From a checkpoint of a small mixture-of-experts model trained on Wikipedia.
Size: 10 layers, width 128, 14.4M parameters.
Experts: 48 experts in each of 10 layers, 64 SwiGLU neurons an expert, 2 picks a token, a softmax router.
Below are experts of layer 3 (counted from 0) of a mixture-of-experts language model. Rows are named router (the router's row for the expert), gate (a neuron's input weights, with its number), up (a neuron's input weights, with its number) and show model dimensions 0-127. Each number is 50 + 15 x the weight over its row's rms, rounded and kept within 0 to 99.
After each expert's rows: a language model's description of what the expert responds to. This comes from a sample of Wikipedia text that the model never trained on.

# expert 16
router:39 63 64 43 67 40 59 50 60 50 42 38 60 37 23 51 65 50 42 38 25 61 33 58 37 54 54 51 63 63 33 54 65 56 55 45 22 44 32 36 53 39 59 37 59 46 51 63 65 64 47 60 60 38 32 60 43 17 25 63 23 37 58 29 34 48 55 37 52 36 22 38 47 47 70 34 71 71 73 47 74 25 59 35 48 51 45 48 75 57 34 28 55 39 63 54 76 54 35 23 46 48 64 59 53 38 70 63 48 69 92 46 54 71 48 22 59 44 69 19 74 71 88 46 42 60 56 64
gate0:59 86 42 23 40 72 48 22 49 14 34 35 66 51 43 58 42 58 56 43 27 45 55 37 57 51 44 53 81 72 47 28 86 51 50 53 33 43 79 38 51 53 65 51 69 27 73 40 63 56 49 41 70 60 44 45 37 65 53 66 26 43 53 29 61 50 52 46 68 23 42 33 65 35 68 75 72 78 61 61 31 71 39 69 26 74 50 45 48 43 50 51 46 42 74 54 32 60 16 60 45 64 59 61 31 48 52 38 56 39 70 41 67 64 52 38 55 50 64 58 53 32 47 22 37 54 44 43
up0:12 52 24 64 30 47 53 50 61 56 52 38 34 52 69 56 47 55 56 54 60 42 52 67 73 43 73 56 35 38 47 79 41 42 87 34 41 52 66 47 55 54 46 31 51 44 81 24 52 55 30 46 44 30 43 38 55 43 58 51 47 53 66 45 65 66 77 53 53 55 25 37 43 52 56 43 35 38 49 52 48 46 24 12 44 64 46 57 46 86 46 62 29 54 39 35 58 59 67 60 67 58 51 40 60 35 83 06 45 52 43 70 63 48 52 86 41 52 43 28 52 60 14 67 43 42 74 52
gate1:96 48 44 58 22 68 66 52 60 47 37 33 33 61 72 54 57 36 43 37 34 55 33 42 59 43 27 66 45 80 60 45 62 80 73 38 45 64 53 50 45 52 48 48 59 63 47 78 51 55 39 17 48 62 52 41 70 47 30 17 13 35 47 63 47 57 52 40 63 38 42 48 66 35 46 54 79 80 52 50 52 38 64 35 49 72 50 63 56 30 86 50 56 47 52 36 51 21 59 49 29 51 33 38 65 13 56 58 58 58 77 29 51 63 58 58 31 50 64 67 59 46 43 56 59 41 52 68
up1:67 62 28 44 24 41 55 38 53 50 49 35 28 62 66 49 56 50 50 35 45 32 36 17 87 50 44 73 53 66 69 63 59 58 62 40 40 48 43 88 57 32 36 44 33 51 34 39 44 65 29 49 40 62 67 50 58 21 59 39 37 53 55 79 49 49 51 41 52 56 47 48 54 56 63 60 73 60 69 59 58 33 69 58 61 58 71 74 30 70 46 30 46 49 46 55 25 39 50 45 68 50 35 46 59 14 64 06 67 51 90 39 38 44 28 57 34 50 52 54 45 44 54 72 78 59 30 58
Sentence and paragraph breaks. Periods, closing parenthesis or quote with period, and paragraph line breaks ending sentences, including abbreviations like Gen. and Rev.

# expert 14
router:66 82 54 51 54 54 77 48 60 54 46 31 55 40 20 62 58 57 61 25 58 62 33 77 44 64 50 50 65 59 42 39 71 45 52 46 24 43 35 38 57 46 54 63 62 36 65 77 84 47 51 45 57 55 41 59 50 41 46 48 31 20 69 21 49 56 54 28 63 41 29 35 50 27 71 49 64 68 61 62 63 36 51 36 57 55 41 42 57 74 41 51 51 41 57 41 57 45 42 43 41 59 44 60 58 27 47 62 40 59 91 29 81 99 60 38 60 27 63 26 74 57 67 46 41 63 57 70
gate0:55 40 53 47 47 42 48 69 85 48 41 57 59 60 30 38 41 23 50 73 56 54 21 72 49 58 32 39 63 59 46 85 48 42 27 53 25 15 38 72 41 75 76 46 75 45 47 54 74 49 21 61 60 51 43 53 41 56 37 70 46 51 71 36 59 46 58 66 68 43 40 56 66 39 72 47 32 62 66 26 52 27 29 45 65 60 71 53 41 51 37 38 38 49 45 58 55 48 49 37 42 62 29 49 42 45 66 38 42 37 61 57 52 42 64 58 72 26 41 30 24 40 35 18 67 59 84 74
up0:56 34 66 53 27 18 49 55 65 51 39 61 30 36 46 45 09 29 54 76 43 67 52 62 58 47 54 33 30 39 52 70 42 42 51 44 02 54 48 47 47 55 28 48 57 38 54 74 52 50 40 88 48 64 82 62 40 68 50 63 51 42 49 35 55 70 52 63 64 58 85 57 63 43 67 66 33 81 55 35 64 30 39 45 51 57 53 41 56 68 47 29 52 34 72 45 52 46 49 39 53 67 57 70 42 45 32 54 59 68 28 72 49 59 72 30 66 31 31 30 53 50 42 48 81 59 68 55
gate1:56 42 62 63 42 47 72 54 49 37 45 44 66 33 46 65 33 66 37 39 75 50 57 60 43 87 74 44 53 49 45 41 45 47 58 47 33 63 75 41 49 86 52 51 46 36 51 69 61 61 40 59 77 76 64 50 45 59 55 70 57 70 49 12 54 53 66 37 77 45 39 49 51 39 86 53 52 52 40 78 65 70 78 50 66 72 66 53 60 55 38 44 50 64 58 52 65 49 46 45 39 49 54 54 13 35 21 46 68 55 55 27 53 91 92 36 61 58 26 51 64 62 47 49 51 60 43 36
up1:48 98 40 51 41 42 64 55 62 67 49 53 66 57 42 38 51 39 57 56 28 42 51 16 45 37 40 30 40 47 60 59 63 71 46 33 30 54 31 63 39 52 63 52 32 51 27 71 59 31 72 43 67 36 53 66 59 39 44 51 63 51 62 67 50 55 42 78 59 73 86 40 43 24 33 36 56 47 31 39 20 55 24 27 51 30 56 60 44 42 29 78 58 62 33 41 60 77 60 49 56 53 59 31 63 58 37 68 14 38 33 57 41 65 24 46 36 56 63 50 23 68 38 53 40 56 56 39
Infobox dashes, coordinates. List dashes starting infobox lines, dots and slashes in coordinates and units, plus Cyrillic or accented letters, e.g. "- Region", "24.9/km".

# expert 15
router:37 47 49 42 47 44 57 47 61 39 30 37 45 48 38 80 88 59 65 26 25 77 27 50 54 63 51 71 52 56 41 51 64 76 63 29 41 26 39 43 54 32 60 40 53 44 66 64 86 59 72 57 63 37 14 53 45 18 29 59 34 42 64 39 44 71 49 34 60 38 59 31 72 38 45 38 60 49 61 72 73 43 61 34 46 45 29 45 71 73 32 53 34 37 58 59 58 65 47 37 59 63 59 63 40 37 59 69 34 61 81 24 60 60 61 53 60 41 46 39 54 62 73 52 37 72 68 56
gate0:38 58 63 50 61 44 74 69 49 43 46 77 49 25 45 35 61 53 63 56 43 54 53 36 36 33 64 65 75 30 23 47 60 26 16 43 42 67 45 52 53 52 33 44 67 63 55 60 48 63 41 66 73 71 36 68 45 62 59 52 74 35 48 54 38 35 61 29 64 43 50 42 65 41 56 41 35 29 45 13 67 49 53 06 28 31 51 73 58 70 69 66 45 56 31 60 43 43 56 70 56 72 44 39 29 69 32 42 30 43 68 49 71 47 41 44 48 58 59 45 86 67 65 38 35 71 32 65
up0:66 35 31 49 22 37 39 27 55 56 65 78 49 38 57 67 35 63 44 49 48 52 51 59 35 53 39 55 40 78 33 31 70 75 71 63 53 89 61 51 47 52 52 74 52 73 59 53 52 44 45 50 42 76 70 54 50 80 63 29 38 17 36 25 55 37 50 59 56 50 43 79 00 68 59 55 63 46 44 49 41 80 47 48 36 40 57 70 53 49 81 42 38 54 77 67 59 44 45 58 63 34 45 49 39 39 47 22 29 52 54 49 52 48 76 34 67 53 68 35 44 66 55 41 54 49 44 55
gate1:61 47 53 41 48 73 70 50 46 62 19 55 64 52 64 75 39 60 31 32 69 54 44 54 56 65 36 45 52 37 48 72 63 52 58 40 38 59 22 55 76 37 51 85 32 59 48 94 66 70 62 42 30 48 68 48 75 56 25 67 49 38 40 70 58 65 41 56 45 54 59 40 37 42 51 66 27 30 43 73 73 57 34 85 52 47 25 64 39 60 47 62 48 40 52 50 47 64 73 30 62 79 25 48 53 45 76 58 42 64 55 40 63 77 25 45 59 49 58 40 67 56 53 22 34 68 55 48
up1:29 64 54 43 41 43 64 41 55 67 72 67 63 37 37 72 26 88 24 49 60 24 43 54 57 65 17 58 45 59 53 78 52 37 39 49 53 62 56 56 44 58 65 23 86 42 34 50 54 60 39 48 35 51 57 40 70 36 43 41 61 75 37 57 61 82 45 27 55 61 35 68 59 55 61 62 44 41 49 41 31 52 71 55 65 83 29 58 76 37 66 23 19 56 38 41 53 26 44 34 66 25 39 31 42 44 45 72 47 45 55 54 39 46 37 73 42 71 41 71 58 45 38 72 52 59 53 45
Word-initial stems. First pieces of longer common words, mostly verbs and abstract nouns in prose, e.g. advoc(ate), mater(ialise), dro(pping), thes(ized).

# expert 41
router:32 55 39 15 66 35 84 43 59 47 38 42 67 35 28 61 79 50 59 23 61 53 34 46 47 59 46 59 67 55 56 53 55 43 49 50 15 42 46 42 48 40 79 43 60 40 61 56 75 51 39 65 50 39 40 77 48 35 38 66 37 34 75 45 32 75 68 39 67 34 35 36 57 39 83 45 55 76 45 54 61 40 55 46 44 50 48 28 68 63 41 45 45 33 67 65 73 68 31 43 34 45 59 53 50 41 54 59 43 51 78 40 71 65 62 51 51 17 60 43 78 80 63 33 41 80 65 69
gate0:77 51 56 64 70 44 60 58 70 53 23 44 66 49 26 61 77 65 48 29 35 49 33 69 44 44 67 65 54 46 50 44 40 48 46 24 48 53 44 43 67 41 44 56 57 48 41 61 67 37 30 68 59 74 48 84 38 30 49 38 48 40 30 10 53 44 81 62 62 25 47 35 59 50 61 60 65 81 50 64 80 27 51 33 37 50 27 53 75 49 05 45 41 51 63 61 50 24 30 52 62 52 56 64 39 61 45 55 59 65 51 58 80 48 72 44 60 64 73 39 44 41 66 60 43 42 62 67
up0:64 40 66 34 59 57 45 66 64 38 50 84 19 55 45 54 52 48 61 71 75 68 48 61 29 59 29 73 53 49 61 31 65 54 65 37 40 53 50 40 40 71 62 51 48 58 44 36 57 81 46 71 55 50 44 55 38 99 66 49 43 16 55 56 28 17 60 45 52 39 27 24 64 39 36 44 59 67 73 61 56 22 37 59 55 56 61 37 63 42 78 43 28 42 41 50 54 77 53 41 72 56 50 54 48 61 65 74 38 56 27 87 44 43 48 43 57 45 36 27 49 35 44 61 58 43 65 40
gate1:72 42 63 40 32 35 52 53 58 51 46 52 52 22 25 49 46 65 51 41 48 62 55 53 52 37 50 27 55 67 49 41 46 38 28 72 26 71 50 43 28 37 75 66 45 44 58 38 58 61 21 44 54 86 60 63 64 42 42 29 53 49 37 21 53 76 45 43 75 56 64 58 51 55 55 58 92 88 45 80 57 30 32 45 53 66 71 68 50 53 63 58 48 51 32 44 35 51 35 61 64 67 56 77 50 49 64 56 80 64 55 49 81 58 37 45 51 39 52 18 49 63 66 59 69 60 82 41
up1:58 54 69 54 62 40 34 34 32 32 47 41 48 07 50 58 50 40 42 71 54 39 58 40 61 65 49 23 66 47 53 71 55 82 25 39 41 52 52 47 74 58 59 27 61 46 36 28 46 42 44 50 47 52 21 58 36 44 56 67 24 51 46 59 63 39 41 44 34 58 42 46 47 63 43 28 29 72 63 27 51 45 70 76 62 25 43 50 33 50 26 25 76 29 52 36 80 76 40 48 66 39 56 62 53 49 30 36 61 55 67 52 37 26 69 57 76 61 47 72 61 32 57 31 50 52 67 83
List bullets and titles. Hyphen bullets starting infobox and See also lines, closing parentheses and quotes, and title nouns such as album, novel, Star.

# expert 6
router:45 61 58 44 72 42 74 52 58 53 47 43 52 32 34 75 67 45 53 34 42 58 34 57 53 53 48 67 71 48 49 49 58 55 70 37 34 35 42 33 49 50 66 63 56 33 57 59 99 49 38 53 72 49 37 50 51 34 47 50 24 35 77 46 51 49 69 43 58 38 46 17 72 37 66 46 79 73 66 64 69 22 62 36 51 53 12 43 65 54 62 44 43 39 54 63 74 60 27 32 55 49 46 49 33 32 65 57 37 58 77 57 77 63 34 31 65 34 56 21 57 39 65 42 46 50 58 73
gate0:50 77 47 33 52 54 53 57 35 53 37 47 22 47 49 26 62 45 61 27 50 50 47 59 58 65 57 36 52 66 64 30 41 34 22 47 29 76 48 54 23 44 87 47 39 40 41 18 59 37 24 73 23 46 42 43 58 45 61 54 72 68 94 46 41 46 56 49 68 65 37 40 49 45 99 45 45 52 36 52 55 36 46 44 75 45 39 47 41 64 56 69 45 46 47 62 46 63 24 64 63 45 48 35 25 60 60 37 80 55 69 50 20 48 57 26 64 57 51 45 59 41 38 65 61 47 53 22
up0:35 63 46 43 42 58 74 59 53 68 50 46 34 38 54 65 48 36 61 07 51 81 42 61 40 59 51 44 53 54 71 51 57 35 56 73 39 60 48 32 46 59 31 54 56 54 53 58 70 55 40 41 63 72 74 56 56 57 35 34 53 72 71 34 33 38 47 59 59 37 23 31 36 49 49 68 39 71 31 49 44 59 70 43 68 59 31 65 49 82 54 49 42 35 43 45 38 27 27 71 69 49 47 47 38 50 81 36 22 67 47 36 42 33 47 57 30 57 29 38 81 38 09 58 90 47 36 53
gate1:48 86 25 14 35 85 45 27 64 36 41 53 55 58 31 58 49 47 49 11 70 79 46 39 39 49 52 78 48 62 44 62 55 43 35 64 51 66 54 56 54 69 87 57 49 67 42 52 53 57 45 58 56 36 65 58 55 50 18 53 39 43 72 39 38 56 65 34 53 49 43 58 50 62 54 49 72 86 60 29 52 52 49 37 64 83 63 55 56 49 48 39 39 36 49 50 73 74 51 35 43 52 36 60 55 63 59 70 50 67 84 31 46 54 66 32 76 43 69 34 39 51 56 57 22 56 49 26
up1:39 58 40 45 40 60 60 56 63 41 51 54 40 30 42 34 55 29 32 47 48 21 28 54 18 45 39 46 54 51 55 55 63 10 54 45 25 78 45 67 59 24 45 64 64 43 27 23 28 61 66 70 58 36 66 54 53 50 69 29 62 49 24 71 25 38 50 71 55 53 34 41 57 41 34 61 31 62 39 60 43 30 29 61 56 66 54 14 44 48 38 37 60 44 48 53 66 52 79 43 58 52 34 39 59 86 60 57 12 42 36 57 31 47 53 23 34 50 42 51 58 34 78 49 42 55 66 60
Mid-word name consonants. Single consonants and short pieces inside rare words and foreign names, e.g. Ab-s-cond, Franc-k, Div-er-oli, earli-er.

# expert 26
router:69 46 36 22 38 51 68 36 85 40 40 39 56 30 44 74 62 48 47 50 53 43 35 67 44 62 51 61 60 75 48 44 66 52 70 35 40 38 49 46 40 43 79 35 45 44 51 63 99 52 50 49 48 51 45 80 50 42 38 50 57 43 67 36 17 60 75 47 78 40 40 39 63 42 76 29 66 65 63 49 68 29 62 42 38 55 46 46 63 62 44 37 40 49 53 54 56 44 35 39 38 56 62 36 42 48 66 61 42 73 87 27 69 77 59 48 42 40 67 26 60 50 56 41 46 52 48 63
gate0:61 58 40 28 78 48 86 63 54 61 38 51 40 53 43 45 64 56 35 53 48 50 50 62 49 52 70 41 69 64 49 61 57 55 45 60 30 35 33 34 74 73 99 60 41 38 38 49 35 76 28 78 40 46 60 52 39 27 20 65 34 12 59 50 51 74 48 47 62 38 38 33 56 48 49 48 60 67 86 44 57 44 53 62 52 87 53 76 62 31 48 32 57 53 57 61 42 48 45 52 77 36 61 62 62 30 63 47 40 29 65 73 41 61 45 45 57 57 63 33 61 54 78 46 71 49 37 48
up0:44 31 31 51 47 72 44 16 25 38 34 56 57 53 57 47 58 17 25 56 31 30 74 63 73 75 47 41 81 34 31 65 55 45 51 41 38 60 50 60 42 48 34 40 63 44 51 65 41 34 47 57 40 49 86 12 57 28 59 64 41 64 39 65 42 59 44 50 42 29 49 54 63 49 54 35 53 40 45 37 62 52 81 34 41 37 55 61 28 75 32 56 52 54 47 65 27 42 64 11 61 49 48 54 89 53 41 53 73 58 23 40 53 47 46 65 55 45 53 44 80 63 65 32 56 64 43 36
gate1:31 62 42 42 62 55 65 69 55 65 46 36 63 55 34 76 71 59 51 44 70 45 29 64 30 37 59 61 72 56 45 22 58 59 49 31 63 48 37 69 67 23 80 87 59 56 42 46 39 49 63 69 54 26 51 77 60 51 42 62 43 64 34 58 42 65 64 47 58 42 45 36 53 51 54 65 71 36 37 23 50 16 54 56 26 51 52 37 71 40 64 26 45 51 65 55 50 44 46 44 66 49 68 59 60 43 73 56 47 61 51 30 86 54 22 47 50 17 56 40 77 34 71 49 47 59 56 90
up1:74 58 61 72 68 76 92 33 34 54 46 40 56 48 44 82 30 36 71 59 63 74 59 62 65 39 54 23 45 35 59 57 58 56 58 20 22 55 45 75 50 29 40 60 25 60 37 25 56 57 56 54 54 54 54 52 31 72 62 34 49 29 55 42 34 34 39 56 58 52 53 60 67 50 48 21 61 47 68 72 31 62 65 23 62 67 38 29 46 50 51 51 50 36 47 52 57 58 67 40 42 69 61 51 54 44 51 32 32 80 36 80 83 43 54 35 46 52 56 56 58 29 38 51 43 42 79 34
Inner English syllables. Middle syllable pieces inside ordinary English words after a first letter or two, e.g. th-ic-kness, neph-ew, si-mp-le, v-ec-tors.

# expert 21
router:50 66 47 37 61 52 56 50 60 19 40 57 58 21 12 54 71 50 49 26 44 65 39 48 19 57 60 57 61 65 37 47 72 78 52 50 30 37 34 35 56 43 65 56 54 40 53 73 64 56 56 69 71 17 39 75 35 40 41 63 43 46 63 37 31 63 68 33 84 38 50 38 68 48 49 47 65 57 63 57 61 33 65 36 32 56 47 57 71 67 39 40 41 42 57 70 82 71 40 38 43 52 70 62 29 52 63 56 49 64 73 30 52 81 59 38 50 25 45 34 69 65 69 42 47 65 68 71
gate0:62 99 53 66 82 67 33 33 63 41 66 48 52 29 66 51 56 28 23 27 51 44 47 61 68 44 47 32 63 52 26 39 48 92 39 36 40 16 46 81 61 53 44 43 55 43 50 55 62 23 64 78 58 55 44 51 54 33 48 51 34 32 51 49 61 22 48 47 60 50 30 57 58 43 48 37 27 88 66 48 36 48 82 55 33 25 21 41 29 64 43 58 33 63 66 54 47 44 41 50 40 40 50 59 21 52 35 58 52 64 56 43 52 61 60 34 53 41 70 41 52 51 44 50 56 55 47 50
up0:36 51 58 41 35 55 62 74 54 38 61 58 79 53 21 44 37 58 63 76 36 35 51 36 04 36 33 54 80 43 56 55 37 47 29 55 46 50 55 85 51 07 48 51 48 55 90 33 47 31 60 63 41 42 23 66 76 51 47 62 67 64 33 59 59 72 38 52 55 59 47 43 34 57 54 76 74 66 38 47 68 68 32 31 41 47 42 48 86 30 62 53 39 27 46 42 33 51 56 32 68 64 60 49 64 50 63 56 45 71 57 55 63 41 48 66 48 56 53 39 39 66 42 46 32 71 50 59
gate1:50 56 39 54 66 34 44 45 57 37 50 40 57 40 16 51 36 38 57 39 26 45 48 69 27 63 74 62 34 44 39 34 30 76 58 55 28 46 69 23 75 64 56 50 44 17 51 65 54 41 43 54 36 52 43 70 51 44 48 48 38 53 51 26 73 36 58 34 42 39 41 44 91 48 49 34 84 60 30 61 37 64 61 94 31 45 29 49 62 63 36 35 69 44 49 84 60 55 36 44 38 47 38 73 42 63 57 43 26 39 64 52 27 48 62 32 59 59 66 26 55 49 71 47 37 76 51 55
up1:50 56 51 65 60 44 48 59 54 32 76 84 46 40 67 19 67 49 40 76 17 57 73 48 52 22 59 27 55 44 35 46 50 60 22 68 48 38 62 57 41 34 31 62 75 37 68 51 46 33 56 69 35 59 34 59 54 53 50 58 54 64 27 52 68 63 54 73 67 54 66 84 46 56 33 65 65 64 47 59 47 64 39 71 28 51 60 66 60 26 20 27 65 51 35 49 59 45 61 68 37 61 40 65 49 49 34 54 54 43 56 47 68 65 88 49 35 62 43 42 80 59 73 47 64 63 67 70
Colons, prepositions, month names. Colons after infobox field labels, time and place prepositions such as in, at, during, and month names before dates.

# expert 29
router:11 58 44 37 75 51 70 37 53 40 48 45 65 26 32 56 66 67 68 41 47 69 41 57 31 53 71 72 80 55 38 45 56 56 38 51 38 28 43 49 55 45 43 39 53 40 53 53 89 57 41 50 65 40 39 55 35 17 22 55 40 45 47 51 24 39 46 41 51 43 39 35 72 22 66 46 62 52 70 75 56 39 75 33 54 50 40 36 66 51 42 45 46 36 44 58 60 70 50 20 56 57 70 69 52 40 79 48 37 58 72 49 86 71 54 41 73 37 69 39 67 48 57 34 41 67 67 81
gate0:26 65 79 20 53 49 63 52 35 72 44 64 31 39 51 45 12 68 53 21 26 57 30 45 53 50 99 53 60 50 41 55 47 43 30 70 43 59 60 51 44 69 58 41 50 40 72 56 54 46 43 43 51 44 50 45 72 49 47 51 61 51 44 33 61 45 54 36 93 56 69 63 48 35 48 14 79 33 35 61 62 37 44 56 40 40 55 43 69 61 40 36 64 48 54 48 40 43 64 45 43 46 79 66 57 49 58 45 64 36 65 32 44 46 49 43 58 04 52 49 65 68 47 44 19 58 46 61
up0:61 58 47 40 45 72 76 53 49 59 34 35 50 15 44 47 43 46 59 38 41 31 86 18 64 37 45 16 49 30 48 49 32 31 53 60 27 50 52 75 59 41 57 59 37 29 70 57 58 27 00 55 51 68 63 44 72 48 47 54 54 60 42 43 23 51 40 47 64 58 33 77 41 51 48 20 56 37 16 56 67 60 53 61 49 58 41 52 62 38 53 60 64 55 50 23 22 39 59 43 45 40 63 69 69 47 78 44 57 26 42 35 54 56 43 47 52 54 46 58 69 58 44 50 53 65 73 56
gate1:58 53 55 78 50 21 43 53 52 35 53 69 21 72 66 93 60 22 67 39 52 21 51 50 79 48 49 54 45 48 35 72 52 39 68 32 37 42 43 60 65 37 58 50 53 33 43 47 61 37 38 40 54 78 48 48 38 45 61 43 57 50 72 42 62 40 59 58 43 42 25 44 49 48 49 68 66 43 32 60 55 25 33 27 63 41 33 36 43 55 13 29 26 54 60 58 62 57 50 30 48 85 86 32 30 51 35 33 70 69 61 32 54 61 28 32 49 65 59 48 38 38 44 33 41 66 37 51
up1:44 71 51 66 60 24 58 58 56 42 70 76 39 17 93 45 54 79 65 69 52 54 36 25 64 56 57 74 41 20 80 50 31 47 23 65 33 67 39 53 57 58 60 33 66 52 70 33 49 69 63 46 52 59 45 57 48 59 40 62 77 61 58 50 34 47 55 52 37 51 32 39 51 46 51 58 07 32 53 29 45 36 31 43 64 22 31 50 24 48 52 54 54 43 52 39 43 54 46 43 62 65 87 47 42 77 45 32 44 61 56 40 30 64 40 53 27 33 32 46 51 47 56 45 47 31 31 58
Word-initial prefixes, table ends. First pieces of split words such as in-deed, w-ildlife, im-printed, plus closing table pipes and == heading markers.

# expert 43
router:28 44 39 43 65 52 72 31 57 44 35 38 62 38 35 78 59 65 58 35 35 42 36 61 38 64 48 59 70 66 50 55 55 48 33 44 26 45 48 41 45 34 54 42 60 40 62 34 99 56 77 45 62 42 36 69 44 37 31 50 53 34 58 53 27 47 66 47 60 26 34 51 69 35 51 36 61 54 72 62 61 44 55 37 42 39 49 38 51 58 32 44 47 35 67 67 57 87 34 41 52 68 76 59 35 36 58 39 49 58 64 40 49 61 62 24 52 42 63 37 58 77 71 52 33 76 65 77
gate8:51 64 68 41 41 57 80 37 74 34 65 57 53 61 51 83 24 49 16 65 44 60 48 25 25 55 27 62 71 44 46 44 53 32 19 58 51 52 61 57 69 43 68 69 48 54 26 62 55 40 61 68 49 47 59 46 41 48 48 43 32 24 66 63 70 50 36 57 51 63 57 38 54 65 50 58 59 44 78 31 48 51 42 58 52 63 48 41 51 50 49 35 54 63 53 69 59 59 39 73 43 33 18 41 41 74 33 59 45 65 68 29 54 67 51 72 61 34 62 60 75 76 89 68 42 90 56 47
up8:26 46 37 67 35 41 55 53 58 57 43 51 66 49 55 24 54 51 46 46 61 52 48 62 43 58 35 59 22 62 41 43 27 50 43 72 42 52 31 50 57 63 72 54 73 79 36 48 29 56 48 66 55 62 41 46 67 34 56 57 34 45 56 51 64 54 49 67 53 76 73 56 32 24 64 65 46 63 30 48 14 36 19 62 67 61 60 55 39 54 64 49 82 64 24 30 42 14 30 60 42 43 43 31 47 41 27 30 70 35 64 70 40 61 51 69 21 36 47 50 46 29 51 60 83 37 46 82
gate9:53 53 53 48 51 58 55 40 48 16 44 67 58 37 53 65 45 40 67 25 54 59 46 49 47 69 48 70 47 38 61 48 39 12 42 49 34 71 36 32 30 77 40 68 53 46 67 32 61 62 46 39 62 78 63 56 36 59 52 50 52 61 54 37 01 57 71 45 77 42 55 66 64 43 37 63 55 46 55 77 60 53 46 59 46 21 46 32 29 06 30 42 54 48 48 52 43 61 61 42 44 57 75 44 47 37 75 43 67 33 72 26 66 64 65 33 47 60 46 26 58 66 27 75 41 61 35 32
up9:52 67 48 51 47 47 31 38 43 45 53 79 51 68 56 50 44 39 55 35 76 53 70 20 63 62 28 67 60 49 58 50 43 47 36 35 60 44 34 36 31 76 33 71 59 50 65 49 23 16 29 88 57 21 20 44 53 36 53 50 60 50 47 62 36 53 59 75 58 72 47 71 55 54 61 16 40 39 33 67 32 53 53 59 39 71 72 47 46 37 48 43 71 42 71 73 42 56 50 21 64 74 75 49 78 47 50 50 66 36 60 11 66 58 45 49 31 51 59 58 39 44 57 34 46 57 49 40
Noun stems after determiners. First pieces of common nouns right after the, a, his, e.g. sist(ers), los(s), weap(ons), lar(vae), plus However and them.

# expert 33
router:52 63 59 47 82 43 72 43 64 41 50 36 57 43 37 68 58 56 66 37 50 51 33 54 41 86 58 59 60 50 26 55 52 67 55 51 49 31 38 39 56 31 61 42 57 29 63 55 84 47 55 54 46 42 45 57 39 21 27 52 62 43 63 51 47 73 41 40 53 44 46 54 65 47 52 39 60 50 67 80 66 36 83 29 26 44 41 40 64 56 40 37 41 52 42 60 79 65 38 42 32 47 51 75 41 32 73 67 44 70 99 31 48 64 58 47 61 44 70 53 64 52 65 56 24 70 49 90
gate0:64 80 75 33 86 41 77 41 51 65 46 49 59 53 55 38 52 64 57 53 38 63 47 74 36 43 57 95 47 37 24 74 32 43 56 50 61 56 65 37 78 47 52 67 40 53 34 54 43 60 45 68 58 39 74 85 34 34 60 46 29 52 63 46 36 63 65 33 46 69 65 54 46 60 28 46 39 65 61 54 62 44 37 45 28 36 30 33 61 54 27 72 60 46 48 49 60 40 23 38 74 52 66 60 62 57 61 38 52 71 76 53 67 61 40 48 51 56 49 11 47 68 32 69 48 63 58 68
up0:86 67 71 56 34 42 71 56 50 47 43 51 58 42 42 45 71 64 47 49 51 78 44 33 52 68 36 75 61 39 40 69 46 47 74 76 64 48 58 54 17 70 56 65 31 61 58 51 45 44 23 44 66 53 61 71 72 42 41 57 28 43 48 33 55 81 34 52 50 64 44 53 70 50 34 43 54 61 46 58 74 80 68 39 48 71 56 71 63 54 64 55 53 76 47 43 45 60 64 54 74 33 43 75 56 59 64 99 53 57 60 34 58 59 64 76 66 47 30 33 73 70 50 60 28 47 37 60
gate1:73 34 83 46 42 32 63 38 71 68 40 28 37 40 44 65 43 57 58 38 42 62 47 70 34 48 48 25 38 43 56 45 37 54 51 77 43 42 21 07 45 50 42 72 47 66 65 84 38 52 14 65 63 43 59 54 76 39 49 56 59 43 46 53 63 68 50 54 62 47 34 63 49 32 51 76 86 36 34 35 63 49 53 40 75 59 52 49 29 60 56 50 59 34 70 80 52 48 36 37 37 57 41 77 60 35 47 40 65 94 58 66 50 60 63 41 52 40 48 48 68 42 68 45 64 59 34 45
up1:40 55 39 43 40 43 36 54 58 42 33 73 62 52 66 46 45 23 42 47 24 37 57 36 29 46 49 33 61 35 40 22 47 66 88 26 49 56 31 63 54 35 55 58 43 60 25 53 58 46 58 49 42 41 47 18 55 32 63 60 72 74 63 56 50 15 52 39 51 50 73 34 19 37 45 51 54 42 59 67 51 45 77 63 55 27 52 55 25 50 46 56 50 43 47 36 60 26 65 23 67 52 55 48 55 45 77 44 38 31 30 54 52 49 53 58 83 46 62 50 57 23 59 34 70 63 50 99
Mid-word pieces, paragraph breaks. Middle pieces inside words such as Rel-e-ased, decor-at-us, constit-ut-ing, plus paragraph breaks after headings and lists.